Experts of a small language model.
Size: 14 layers, vocabulary 4082, 30.4M parameters.
Experts: 64 experts in each of 14 layers, 2 picks a token, a shared expert of 64 neurons.
Training: a variant of SOAP for the experts, 294M tokens, 4485 steps.
Below are experts of layer 5 (counted from 0) of a mixture-of-experts language model. Rows are named router (the router's row for the expert), gate (a neuron's input weights, with its number), up (a neuron's input weights, with its number), down (a neuron's output weights, with its number) and show model dimensions 0-159. Each number is 50 + 15 x the weight over its row's rms, rounded and kept within 0 to 99.
After each expert's rows: "mostly gets" lists some tokens that are sent to it at least half of the time. This comes from a sample of Wikipedia text that the model never trained on.

# expert 32
router:16 31 42 34 47 34 89 49 34 50 46 51 74 36 32 37 28 76 49 55 35 57 37 33 40 46 40 61 44 62 48 35 73 20 41 42 56 34 45 69 41 32 62 46 85 45 48 46 27 40 55 61 29 39 41 55 12 62 41 45 35 52 58 32 61 58 54 55 55 20 61 44 43 63 44 63 57 35 64 53 48 65 56 43 49 33 43 61 68 48 84 74 39 39 59 63 64 57 20 10 42 52 45 54 52 75 41 84 59 43 72 41 24 49 15 55 39 75 78 69 62 44 61 53 69 36 57 40 36 65 69 66 45 38 60 70 32 48 58 49 43 49 37 37 30 57 44 42 44 57 43 29 36 69 50 49 59 48 44 64
gate0:31 37 42 51 34 52 23 37 39 62 40 48 36 81 45 35 41 37 47 51 33 65 24 70 52 48 55 64 53 57 31 54 60 78 32 61 57 66 40 41 66 22 33 56 75 59 31 57 60 55 48 27 40 46 64 54 50 83 58 56 77 32 35 74 61 59 35 48 37 24 43 53 35 42 30 35 56 60 58 67 77 27 51 36 62 61 59 55 59 43 40 46 43 57 44 55 35 49 28 63 48 64 59 42 82 72 54 61 45 69 33 48 49 51 73 47 67 63 51 52 16 28 42 37 50 62 69 40 34 64 32 87 72 36 48 39 46 42 77 57 51 53 35 61 31 68 56 37 39 65 54 61 76 61 72 20 28 68 25 29
up0:54 50 48 55 96 32 29 40 53 42 14 38 56 39 43 43 60 71 58 71 32 64 52 37 55 61 63 44 53 64 56 65 63 68 25 67 47 43 61 55 57 25 53 70 66 72 48 53 91 49 61 35 43 49 55 40 38 64 37 38 14 53 75 81 24 76 21 51 46 53 56 41 52 44 51 34 53 64 39 70 45 54 46 57 38 50 47 48 30 44 70 44 56 66 56 73 49 53 51 52 91 40 50 47 37 71 56 42 58 65 52 41 35 36 62 52 60 32 34 51 59 39 63 63 58 57 61 75 46 60 33 58 78 57 48 38 49 64 67 77 15 60 51 46 77 71 75 56 52 28 54 62 59 88 50 41 44 67 52 34
down0:24 52 47 71 44 56 51 53 60 66 36 61 42 61 66 41 52 57 38 44 65 36 40 38 62 50 39 37 35 48 23 62 37 34 76 59 48 92 41 57 61 65 34 67 51 34 65 44 40 53 72 60 48 52 69 41 73 41 69 55 31 50 63 46 33 69 47 39 54 43 65 49 55 71 32 36 52 35 51 30 33 69 79 58 32 64 45 13 53 54 71 70 56 76 41 41 52 10 21 31 37 58 77 40 79 35 40 41 13 68 58 45 60 52 44 70 50 33 73 36 42 36 65 44 57 64 63 27 57 54 66 58 49 20 49 29 52 39 60 62 45 33 28 40 29 31 53 58 59 27 28 38 52 54 59 52 74 63 38 44
mostly gets: " n", " h", " e", " k", " th", " se"

# expert 24
router:41 49 36 34 42 38 45 42 40 53 44 66 75 57 17 44 53 46 63 40 69 50 12 36 56 47 29 79 55 59 82 48 71 57 49 45 68 65 63 67 51 63 66 45 68 87 55 47 49 59 52 57 52 44 48 45 28 69 34 48 34 47 76 53 41 55 82 50 53 37 74 26 30 41 38 57 58 55 65 33 47 57 51 57 63 33 27 66 66 64 41 54 49 60 63 45 55 47 45 62 47 40 40 61 70 70 61 47 28 35 58 62 40 47 46 60 44 57 42 38 56 51 41 59 51 63 74 47 43 56 59 48 10 37 62 58 42 30 53 70 37 33 34 10 40 33 41 22 59 52 82 43 07 70 29 26 58 20 46 70
gate2:66 56 43 23 57 63 34 21 65 20 46 57 64 52 45 57 64 29 52 21 71 70 56 47 46 48 53 50 61 49 28 31 47 59 79 46 82 15 35 44 24 32 42 53 54 46 42 40 26 51 47 24 53 48 55 64 54 28 52 66 39 84 37 50 23 31 47 47 64 21 60 54 65 63 32 48 52 39 49 42 37 35 50 40 35 38 36 32 68 63 33 47 76 49 41 33 38 66 35 78 55 43 47 71 45 40 41 79 35 39 40 26 39 59 61 68 51 62 68 45 50 22 29 48 44 33 58 56 52 73 36 25 37 58 62 47 65 55 50 52 52 37 30 50 70 33 53 58 37 45 44 48 47 24 55 38 85 39 32 81
up2:57 55 62 53 84 49 48 56 67 50 74 28 37 56 50 56 44 61 79 50 36 62 36 67 54 72 65 58 64 53 36 38 55 56 49 66 85 55 54 32 49 61 69 45 60 76 39 55 40 43 47 46 49 50 26 53 48 38 36 43 69 47 78 30 90 59 53 61 41 32 83 52 67 56 30 55 55 44 49 40 34 55 66 58 59 62 35 20 75 78 50 37 37 63 58 46 49 68 44 63 52 22 42 57 65 66 66 51 58 58 68 50 62 47 47 70 47 55 55 55 60 57 51 51 36 81 43 68 51 38 23 48 73 46 32 34 57 74 52 83 55 63 36 45 48 19 28 63 31 35 71 54 51 83 08 40 72 69 46 56
down2:75 41 32 49 49 53 82 73 54 58 34 64 62 58 33 21 46 28 38 43 39 40 44 50 57 42 44 31 57 37 17 75 57 73 50 47 25 35 29 47 29 41 46 48 41 59 62 58 24 41 64 36 30 61 63 53 33 50 43 22 69 41 36 31 25 47 43 38 76 48 42 59 46 55 53 40 51 34 57 41 54 57 68 47 53 35 79 70 74 44 42 48 57 65 64 57 74 38 66 39 64 55 51 42 67 57 45 56 52 48 64 38 56 91 55 27 30 65 61 44 23 47 70 40 25 36 73 49 48 59 60 68 38 72 84 64 54 62 49 60 55 77 55 62 75 39 50 78 40 43 34 56 54 19 42 57 18 67 46 54
mostly gets: "00", "94", "500", "96", " million", "200"

# expert 46
router:56 27 33 60 42 37 63 39 36 48 35 49 45 37 32 40 55 54 37 51 77 33 37 36 40 23 59 45 32 62 69 49 80 30 41 25 67 64 54 48 58 20 55 58 52 40 36 44 55 62 52 39 60 54 44 06 41 59 42 27 72 57 70 58 61 58 47 54 63 34 55 31 36 62 43 82 38 43 38 38 22 77 38 38 40 52 52 56 64 56 61 40 47 61 51 57 63 55 46 48 42 42 15 73 43 53 54 76 51 44 61 30 55 61 40 54 05 86 68 43 39 45 56 66 54 57 81 28 53 62 55 79 22 38 48 52 40 53 22 61 37 21 40 42 46 53 48 34 33 44 73 46 24 33 39 42 72 39 31 61
gate1:39 31 37 45 52 40 72 53 36 70 62 62 40 20 40 49 61 51 36 70 32 56 41 53 50 47 63 28 32 32 56 32 61 50 50 44 93 71 56 24 48 48 44 78 53 75 34 85 55 45 50 48 42 54 69 46 61 64 56 79 37 59 46 47 46 58 52 22 54 48 82 63 28 44 29 63 57 53 25 62 68 38 80 43 33 58 52 51 60 60 51 54 49 44 66 50 43 52 56 23 32 64 87 34 56 68 44 53 45 56 61 60 44 62 50 43 63 77 37 47 45 40 82 27 71 34 62 57 69 54 11 39 34 53 45 65 39 64 37 69 40 75 27 36 54 29 53 26 67 58 43 72 45 44 45 83 58 52 56 55
up1:49 46 51 59 50 60 37 62 49 35 75 42 26 60 61 62 42 40 60 29 23 41 63 56 58 51 36 28 68 38 83 56 34 64 26 44 29 03 52 53 64 51 55 34 54 33 87 51 42 43 53 66 58 61 33 56 49 61 19 41 77 60 50 55 19 52 48 40 44 32 43 48 63 45 60 26 63 45 79 74 61 56 44 18 51 35 40 60 31 41 47 68 50 81 32 41 48 37 50 39 45 33 38 59 61 65 14 35 50 46 31 51 38 34 19 34 60 35 56 67 58 30 07 44 65 29 49 40 55 42 52 65 56 55 64 61 70 53 38 36 42 42 63 33 38 47 59 56 45 49 36 22 69 63 37 30 54 57 61 48
down1:42 47 65 71 56 43 06 34 25 36 57 65 41 51 28 48 16 49 35 44 68 64 39 41 50 55 74 64 54 54 62 43 42 45 44 37 47 51 38 36 76 41 28 49 52 44 54 38 58 63 51 29 65 64 43 57 38 52 58 56 58 62 36 59 75 57 58 42 41 14 26 51 64 23 82 34 65 60 70 42 53 48 75 30 58 69 56 60 60 19 40 59 60 36 60 73 39 20 49 28 38 59 40 62 57 78 66 40 53 41 49 45 48 26 49 44 55 34 45 23 20 80 57 42 59 66 39 48 41 52 26 53 44 61 83 67 45 28 53 40 60 48 50 69 49 66 43 47 12 62 28 64 67 60 42 50 68 60 51 27
mostly gets: " \"", " | \"", " $", " '", "\\", "$"

# expert 8
router:13 55 51 46 47 42 59 52 51 53 37 64 50 57 21 32 31 55 56 29 55 43 49 63 42 46 53 51 71 52 42 40 76 45 47 56 62 47 72 46 71 55 63 46 56 56 38 43 17 68 57 58 43 50 56 58 46 57 36 16 12 53 73 25 61 30 57 26 43 26 43 42 09 66 30 61 38 57 40 25 38 51 48 49 68 67 57 53 72 56 55 50 49 32 42 50 52 50 43 61 40 33 54 44 56 78 84 55 55 44 62 39 37 48 35 63 44 70 55 37 51 46 55 68 52 41 70 06 79 59 59 59 43 46 61 76 14 56 47 52 50 31 52 49 43 60 08 20 56 53 43 44 21 59 53 50 50 18 29 57
gate0:38 52 71 48 27 33 48 70 50 43 69 81 57 53 63 37 44 52 49 68 50 72 54 83 61 58 41 59 40 76 52 33 53 43 59 55 93 44 58 39 64 79 18 46 71 55 52 36 67 36 40 47 48 38 37 52 54 40 34 30 60 23 57 47 10 64 44 38 41 37 21 35 70 37 31 10 40 57 53 55 59 60 40 62 58 67 37 71 55 63 41 64 47 53 27 37 34 48 60 55 48 49 27 43 35 42 58 42 80 46 39 40 38 78 29 78 45 61 42 50 43 55 65 47 43 41 51 61 65 52 53 77 29 40 58 66 30 45 50 23 52 35 50 46 36 60 55 63 78 60 41 80 54 29 60 69 79 43 35 55
up0:59 52 29 53 49 54 68 33 52 71 42 26 18 22 36 81 36 53 32 44 63 52 37 33 40 42 46 73 68 64 55 46 35 55 37 62 31 59 73 85 43 39 50 48 43 71 71 60 45 40 43 52 30 31 58 48 38 66 65 62 48 51 55 60 62 19 66 44 49 62 30 52 34 53 54 50 51 77 27 52 58 54 70 26 64 50 59 26 61 51 53 57 36 27 54 67 34 53 58 63 75 38 26 56 75 53 34 57 53 67 36 52 52 68 28 45 30 74 50 56 36 60 32 61 38 70 45 76 69 90 44 59 82 49 55 43 68 68 64 59 38 80 47 75 63 49 49 74 48 47 58 39 65 73 60 62 59 60 70 68
down0:44 50 51 48 57 29 51 53 54 28 47 73 42 26 45 41 53 44 67 50 49 33 55 50 86 74 55 45 53 54 29 45 22 74 52 35 65 62 45 57 58 64 59 55 51 60 62 26 70 57 70 54 46 48 62 52 50 38 22 33 63 61 71 36 58 41 59 41 40 29 47 74 38 50 42 46 36 61 59 29 64 91 49 70 47 55 49 65 30 66 43 45 40 31 38 60 64 55 42 87 59 77 46 30 32 45 32 34 22 41 58 49 42 43 49 57 49 95 64 79 40 40 63 24 78 59 79 37 33 61 35 69 43 69 28 60 51 68 80 46 62 62 55 62 69 50 36 44 44 57 50 39 57 37 39 15 60 59 33 30
mostly gets: " c", " d", " f", " b", " v", "f"

# expert 17
router:42 17 64 72 27 43 73 62 58 81 50 53 57 45 17 16 36 67 46 34 43 53 33 54 44 49 50 74 31 73 55 60 50 52 54 62 71 57 37 57 30 43 51 65 68 50 40 41 35 63 46 47 54 32 29 37 30 44 42 53 12 64 60 55 60 58 66 60 52 43 86 34 38 41 32 56 36 59 50 49 37 61 50 31 50 64 31 49 81 58 66 85 42 41 72 67 41 51 39 44 57 46 39 53 96 71 43 47 32 43 57 48 40 40 13 83 36 60 51 55 56 50 42 84 55 36 51 33 69 71 67 57 54 50 59 52 61 60 75 76 41 45 52 56 46 59 27 34 44 66 52 44 44 59 44 48 78 48 39 46
gate2:43 43 27 52 52 37 68 77 65 45 51 35 13 65 36 53 64 65 68 57 53 44 31 31 41 47 13 40 17 67 39 31 52 18 53 73 75 63 50 43 42 68 45 54 50 45 71 47 51 50 39 43 36 28 53 56 15 33 40 60 65 61 74 47 61 57 55 19 44 57 65 48 32 43 35 49 32 34 37 62 24 78 56 49 57 43 48 65 55 65 51 48 50 33 24 48 33 69 39 58 55 34 24 47 56 46 28 29 55 49 17 30 45 26 48 33 39 49 43 60 50 85 56 41 43 66 49 19 58 59 47 51 46 56 62 50 81 53 42 59 68 63 35 56 27 48 72 64 30 54 38 34 51 49 67 36 48 41 24 26
up2:50 51 52 51 56 49 41 34 54 11 56 31 48 40 56 39 48 65 40 61 49 52 47 33 21 57 72 36 66 40 61 52 39 75 44 40 82 91 49 88 59 40 27 53 51 49 59 40 53 88 28 61 46 30 30 56 36 29 60 47 45 54 56 52 60 58 55 44 61 40 63 18 90 53 61 58 62 54 48 49 41 34 67 36 49 45 37 27 49 75 62 44 34 59 73 43 59 39 53 63 34 54 59 52 83 35 48 53 34 40 56 45 41 87 67 95 64 66 74 37 45 39 54 69 39 43 50 56 59 52 46 24 38 51 54 59 47 59 51 40 60 60 49 48 57 41 32 03 46 39 41 50 56 47 24 45 70 38 35 38
down2:56 46 74 48 64 33 36 51 47 20 32 52 61 48 57 72 58 64 28 39 48 55 65 55 57 33 46 50 57 73 35 51 40 60 49 70 51 40 57 48 51 68 60 30 81 53 49 52 64 33 54 46 61 12 18 38 57 57 23 40 51 57 60 53 34 48 45 47 36 36 60 50 53 63 42 51 33 69 52 10 54 67 35 24 35 52 31 53 78 63 31 60 59 51 49 54 41 47 21 17 28 84 50 55 67 54 64 75 53 50 40 21 20 76 52 34 33 61 73 52 28 33 74 52 48 73 47 42 45 26 53 39 68 48 39 22 27 49 49 51 44 40 65 59 45 31 38 63 64 42 16 56 28 52 53 29 52 39 32 45
mostly gets: " Sam", " Kh", "ask", "uk", "k", "ok"

# expert 44
router:39 46 39 57 60 30 76 67 40 51 17 85 36 47 49 33 36 67 55 68 67 43 00 41 49 45 36 61 34 72 70 52 60 47 45 51 80 59 52 54 45 31 68 32 70 64 41 56 55 54 54 41 53 63 52 42 39 51 44 39 33 48 65 64 57 67 56 40 35 48 82 43 27 49 41 60 52 64 13 36 41 57 59 38 56 33 29 55 51 67 69 73 54 40 41 33 45 60 39 43 33 43 51 74 51 53 65 46 42 49 59 46 41 55 54 74 26 45 38 58 47 30 30 57 44 58 81 51 76 58 65 51 28 39 67 66 52 53 45 65 20 31 45 08 63 61 31 39 64 63 79 44 16 40 43 37 66 38 45 49
gate1:56 71 36 59 68 74 54 49 25 57 49 65 32 53 40 35 65 58 60 31 48 43 54 29 53 47 37 77 52 80 37 72 56 31 28 42 42 40 33 45 71 69 57 30 39 28 59 54 50 16 38 49 21 56 85 44 48 24 42 45 71 58 56 67 55 37 65 50 34 53 60 44 27 20 28 38 28 63 21 69 57 44 64 57 30 30 50 31 61 23 36 51 31 61 40 85 55 48 52 59 41 44 46 49 57 48 70 50 33 54 36 59 68 58 71 64 77 68 85 56 45 30 34 70 52 61 40 31 43 57 58 37 48 54 34 49 81 48 64 57 45 53 33 64 61 43 60 47 54 47 51 06 61 59 57 41 59 63 42 39
up1:64 63 38 58 22 63 45 50 65 43 44 51 44 37 19 45 49 51 42 30 67 49 43 54 63 45 44 27 54 26 35 34 42 57 29 44 59 63 34 40 54 39 27 45 66 50 40 24 45 46 48 60 43 46 63 56 41 55 52 71 70 45 57 41 68 12 40 25 30 75 31 41 82 24 51 67 52 38 62 89 34 49 80 56 69 48 53 26 47 50 80 64 42 40 56 50 63 57 49 39 36 52 55 47 37 49 49 71 67 48 23 50 66 31 49 34 44 83 30 43 35 77 77 50 41 28 21 38 64 53 43 46 69 36 67 52 47 47 74 54 36 40 49 44 52 26 69 46 68 67 36 63 47 50 89 30 27 34 51 42
down1:41 68 57 67 58 42 46 54 64 68 32 35 59 27 55 38 45 27 43 58 39 27 39 38 74 42 40 48 48 38 53 07 45 55 31 17 64 48 58 58 52 45 42 52 26 41 54 46 18 47 64 74 50 33 63 58 37 31 26 53 69 36 39 43 61 45 03 51 15 51 64 40 47 48 63 30 60 61 16 27 59 37 55 37 52 38 49 38 45 46 60 55 44 69 42 62 43 72 39 25 69 48 41 56 52 65 31 64 28 53 27 57 52 43 70 56 57 64 48 52 47 74 32 50 54 46 33 36 52 21 52 53 53 11 56 19 59 64 68 69 62 49 49 50 65 62 70 46 77 50 64 49 46 18 54 73 53 37 71 58
mostly gets: "10", "61", "13", "12", "15", "14"

# expert 11
router:44 40 65 56 49 46 52 71 58 71 37 58 53 54 59 46 38 64 43 67 64 71 37 63 56 33 40 57 43 71 52 55 81 31 32 37 67 47 60 56 60 62 38 59 26 50 26 18 17 51 48 67 73 66 33 48 34 71 50 26 40 67 60 59 56 33 53 33 30 31 90 34 50 47 43 74 56 64 45 56 29 50 50 59 35 51 39 52 42 49 88 45 42 15 44 54 68 61 49 60 52 35 06 46 87 66 71 36 41 49 63 28 46 53 40 55 56 75 52 49 64 58 42 43 54 75 70 39 48 70 48 56 30 46 40 59 34 45 43 58 34 47 44 35 59 26 62 24 63 67 82 47 22 28 58 49 57 50 46 64
gate0:64 54 53 47 58 58 14 50 63 42 35 36 67 39 34 61 51 61 51 60 27 45 38 60 60 13 63 60 45 32 68 35 63 52 43 41 48 34 66 55 38 47 44 64 30 27 48 10 46 40 48 33 86 42 36 56 29 48 66 14 60 48 43 42 45 42 38 47 72 63 68 30 63 41 31 70 73 39 40 29 37 52 59 45 56 44 45 24 18 64 40 29 43 48 45 61 67 49 39 49 33 41 02 60 45 40 52 40 47 60 63 64 37 65 43 54 57 66 36 50 34 53 44 27 39 54 91 46 44 45 76 42 62 32 70 30 46 28 48 50 64 36 46 51 20 36 59 27 72 49 40 32 48 49 58 70 72 53 44 67
up0:54 63 67 65 58 49 43 30 51 43 55 56 51 29 54 56 55 47 25 31 68 29 38 59 59 57 47 66 53 58 45 66 48 71 72 70 45 22 66 55 33 63 67 16 60 50 52 21 53 52 50 28 50 59 68 78 70 53 34 27 36 41 25 46 39 34 63 67 78 42 83 48 68 25 69 72 55 35 43 43 38 66 74 32 78 29 60 09 49 60 40 28 56 56 48 57 67 52 31 58 84 48 42 83 14 38 67 46 41 59 50 73 53 58 50 44 31 51 43 47 38 58 58 39 41 32 58 56 37 71 54 55 53 52 57 40 54 41 60 66 56 65 46 22 34 36 77 37 61 51 51 30 31 54 46 67 63 41 66 46
down0:35 37 77 49 44 54 69 44 55 42 64 59 63 07 39 43 68 53 28 69 40 61 37 41 36 43 33 50 57 61 79 71 22 50 47 61 68 46 56 38 49 70 50 52 30 48 62 66 40 40 25 70 61 64 65 70 59 35 50 42 57 51 24 79 48 67 40 50 29 49 71 61 43 83 52 78 37 67 35 61 76 62 59 64 17 65 43 44 53 64 37 45 42 85 25 36 64 55 48 48 44 44 37 62 51 72 40 77 54 30 61 79 44 76 58 24 44 50 60 65 45 42 63 49 60 61 45 37 52 68 42 37 59 28 50 52 27 53 38 28 55 33 32 50 20 50 31 49 42 50 51 50 57 53 20 77 68 61 63 53
mostly gets: " cont", " ass", " dep", "ult", " rem", "ff"

# expert 30
router:11 25 34 28 38 19 56 50 39 52 29 55 46 44 34 42 21 49 48 46 46 61 33 35 18 34 31 48 40 63 59 46 80 36 60 69 56 43 65 52 46 31 78 43 73 65 50 64 40 55 47 40 45 40 28 41 26 90 23 38 42 61 53 46 51 41 50 74 45 50 47 32 47 60 50 69 41 70 53 45 63 43 68 26 54 61 34 51 64 57 71 70 46 62 62 31 77 38 37 63 47 62 36 76 59 69 64 61 47 55 54 37 51 57 37 46 54 87 59 40 51 30 46 33 57 44 60 35 38 63 62 62 46 48 47 41 22 69 74 48 25 46 34 19 76 69 56 34 56 69 66 31 25 53 36 56 49 51 39 51
gate0:43 18 34 58 45 59 49 51 69 52 55 56 28 79 62 42 72 54 33 42 32 49 35 51 42 37 76 47 62 37 26 44 42 53 59 60 55 41 33 73 40 09 48 78 62 71 48 52 53 56 47 55 38 52 47 62 62 70 44 42 50 70 69 51 48 37 62 30 37 34 47 35 68 30 50 70 59 72 25 91 67 32 42 55 31 32 49 30 55 49 50 40 76 79 59 60 52 47 18 66 43 76 26 88 42 19 51 47 55 56 39 63 45 44 45 61 46 40 46 46 74 39 54 52 36 60 34 62 40 40 64 49 52 42 41 60 47 49 33 45 71 59 24 62 51 42 62 00 48 67 32 51 50 56 55 23 53 57 59 62
up0:54 74 70 54 51 57 50 59 35 57 52 77 26 35 42 59 24 71 59 58 82 45 36 41 69 67 31 52 50 38 73 52 70 07 42 50 36 49 73 56 51 83 40 38 32 66 48 47 49 32 60 34 33 56 35 43 65 23 54 53 57 52 69 48 57 54 16 62 79 82 38 69 24 65 33 37 39 26 70 21 46 59 42 57 65 69 53 64 27 62 73 47 29 36 33 38 45 52 38 38 56 53 57 55 61 89 46 54 66 65 31 58 61 55 50 73 48 41 48 61 33 54 37 39 76 69 43 52 57 57 51 46 30 47 44 41 55 40 68 47 41 37 60 41 71 59 47 80 32 46 71 50 36 48 63 64 56 25 49 37
down0:36 43 35 70 52 42 39 60 43 42 45 36 54 26 45 66 69 40 54 29 30 69 51 73 61 40 58 36 28 53 41 59 60 61 45 45 38 19 57 70 60 57 44 67 56 53 53 32 38 71 58 67 41 66 53 59 51 60 34 65 70 63 55 55 38 31 39 62 28 21 24 65 57 55 35 50 53 58 48 27 16 54 20 42 64 52 50 60 41 91 58 36 59 65 26 32 40 73 64 19 35 54 37 45 54 52 57 67 65 33 49 62 61 61 59 50 74 48 53 43 69 70 84 46 45 26 42 40 52 29 37 51 28 70 48 61 80 46 58 63 71 67 52 53 70 49 42 33 78 50 40 48 66 76 93 61 40 40 58 33
mostly gets: "|---|---|---|---", "    ", "\n", "\n\n", "  ", " *"

# expert 13
router:40 24 34 39 29 46 49 59 53 55 22 74 49 46 30 30 62 46 42 51 45 33 06 55 32 51 61 75 50 48 80 52 62 42 33 26 73 74 59 60 41 32 76 60 66 35 37 65 51 66 45 60 79 67 41 31 49 46 45 31 17 58 48 50 49 30 51 49 31 47 75 35 39 36 47 41 58 62 53 47 37 54 66 48 25 38 39 77 81 41 73 60 26 24 50 56 53 46 33 48 40 46 31 65 56 38 62 46 29 41 62 38 37 46 38 47 36 59 54 50 65 44 38 75 43 41 51 48 44 64 49 90 42 64 47 64 16 60 55 74 59 52 51 22 52 24 26 34 71 67 61 43 42 57 48 55 53 29 30 62
gate1:55 38 69 34 50 52 63 56 58 53 32 71 60 62 53 80 28 46 41 12 36 86 39 45 35 59 59 54 43 57 35 53 50 23 33 53 42 45 49 59 26 30 89 49 80 58 58 63 36 63 83 56 74 43 44 50 65 40 56 35 56 45 48 71 37 39 62 60 17 56 58 70 56 43 31 63 63 43 39 49 73 29 44 68 11 57 62 51 55 52 44 34 31 39 61 67 58 48 51 43 43 52 44 56 39 55 35 41 25 45 56 46 51 46 68 49 69 50 52 51 63 83 59 58 26 16 66 50 33 60 50 43 25 75 57 63 32 27 50 59 54 38 70 19 56 46 32 35 37 50 48 46 62 50 58 29 60 34 36 88
up1:40 42 55 50 32 64 68 59 52 56 44 38 62 99 48 32 58 43 31 25 63 53 41 55 29 50 54 31 70 55 48 56 20 41 31 49 63 62 59 48 61 49 63 22 62 52 36 84 43 28 73 32 57 39 68 51 58 54 50 76 26 34 27 50 25 48 68 30 48 58 40 35 29 65 30 41 46 37 26 46 51 49 45 69 41 48 44 85 39 56 21 69 29 71 77 49 69 89 61 46 53 60 49 30 39 59 58 56 54 41 20 57 48 39 38 72 61 63 75 36 36 77 68 33 42 72 51 40 40 61 76 45 56 64 38 57 61 51 67 51 52 65 68 46 44 47 40 40 49 59 52 58 48 39 43 41 52 48 72 50
down1:43 34 53 35 54 62 56 21 38 35 41 43 17 53 50 29 57 63 61 58 30 41 50 58 51 21 59 61 54 39 59 53 74 42 53 22 56 18 39 46 52 50 52 56 82 27 65 32 53 49 70 44 37 39 75 27 36 37 48 18 53 35 61 53 53 37 31 67 60 92 37 32 39 48 43 36 47 66 48 45 36 23 35 44 29 46 60 54 70 42 38 18 53 12 39 71 14 67 68 54 57 49 32 51 47 49 64 39 59 58 35 48 50 59 53 65 29 48 58 57 47 55 32 26 22 33 52 55 39 54 50 75 47 29 33 42 11 32 52 61 57 54 43 36 65 36 60 69 60 58 61 78 51 67 61 44 43 58 41 58
mostly gets: " p", "p", "-p", " imp", " av", "of"

# expert 3
router:59 50 52 55 62 20 66 65 39 68 47 61 16 37 18 29 58 61 43 58 66 50 43 59 26 42 24 64 51 65 44 50 79 65 37 38 70 79 51 49 67 47 49 72 48 66 63 37 66 57 62 51 36 41 27 35 42 63 61 47 29 48 48 41 81 59 63 51 25 39 69 28 37 37 27 43 42 49 47 58 52 58 55 56 44 49 31 53 43 64 56 50 29 49 52 40 84 42 49 46 49 67 31 48 46 76 59 54 46 46 58 58 42 47 50 76 49 82 56 42 41 58 16 73 44 36 69 40 59 87 45 55 54 44 65 59 36 67 63 55 56 35 22 35 29 28 33 29 85 35 39 30 53 41 38 23 78 28 41 54
gate0:47 44 51 54 44 73 71 35 59 34 33 55 50 34 39 69 58 59 30 63 55 45 46 32 52 34 52 17 45 57 49 40 46 43 39 45 59 46 46 55 45 42 56 71 62 37 62 50 13 44 18 37 59 51 60 49 71 58 47 56 82 43 56 41 74 73 62 58 46 59 42 39 50 41 24 64 26 56 31 63 60 49 52 45 40 56 51 66 34 99 41 88 33 27 68 40 46 45 60 80 54 58 59 80 53 31 14 74 71 66 56 34 55 34 71 39 27 50 38 28 63 54 41 52 48 63 54 44 60 31 69 76 44 73 52 27 35 58 33 46 52 70 38 41 50 55 71 50 37 66 49 38 38 77 68 45 57 57 63 63
up0:43 31 46 61 45 73 59 31 35 46 24 53 35 40 28 60 42 29 57 83 53 41 54 31 48 42 64 42 51 65 42 09 64 58 61 75 42 25 53 57 36 52 70 47 31 33 80 59 38 53 35 61 70 46 34 58 60 39 52 62 74 42 27 53 56 81 67 61 37 46 71 28 65 54 39 49 54 34 38 52 51 55 68 68 73 50 63 63 42 93 46 63 60 33 45 51 61 55 74 77 63 38 51 42 52 50 31 76 63 77 63 42 50 44 54 38 41 25 41 50 58 53 25 57 46 69 69 25 82 32 42 48 47 44 56 24 46 42 53 31 15 49 56 47 78 47 79 33 47 53 50 41 43 34 62 56 67 30 54 55
down0:43 45 88 52 71 57 69 40 14 35 73 52 29 58 48 23 54 72 61 43 47 25 52 46 56 47 46 48 32 47 84 80 63 38 54 53 33 44 37 48 54 43 70 69 61 54 62 51 60 37 59 18 50 67 57 58 48 52 54 50 49 27 39 56 37 31 56 58 49 61 33 50 30 74 66 41 46 26 35 17 52 77 53 35 54 64 47 33 35 18 56 17 56 16 60 50 29 32 48 37 58 36 62 57 31 52 45 30 68 41 42 24 54 39 41 62 53 20 43 20 51 53 33 50 78 43 72 45 64 45 60 59 32 70 62 56 54 61 23 64 43 44 72 29 55 72 60 60 55 38 54 55 48 65 32 48 56 63 35 58
mostly gets: "- Genus", "- Occup", "- Country", "- Gen", "- Died", " classification"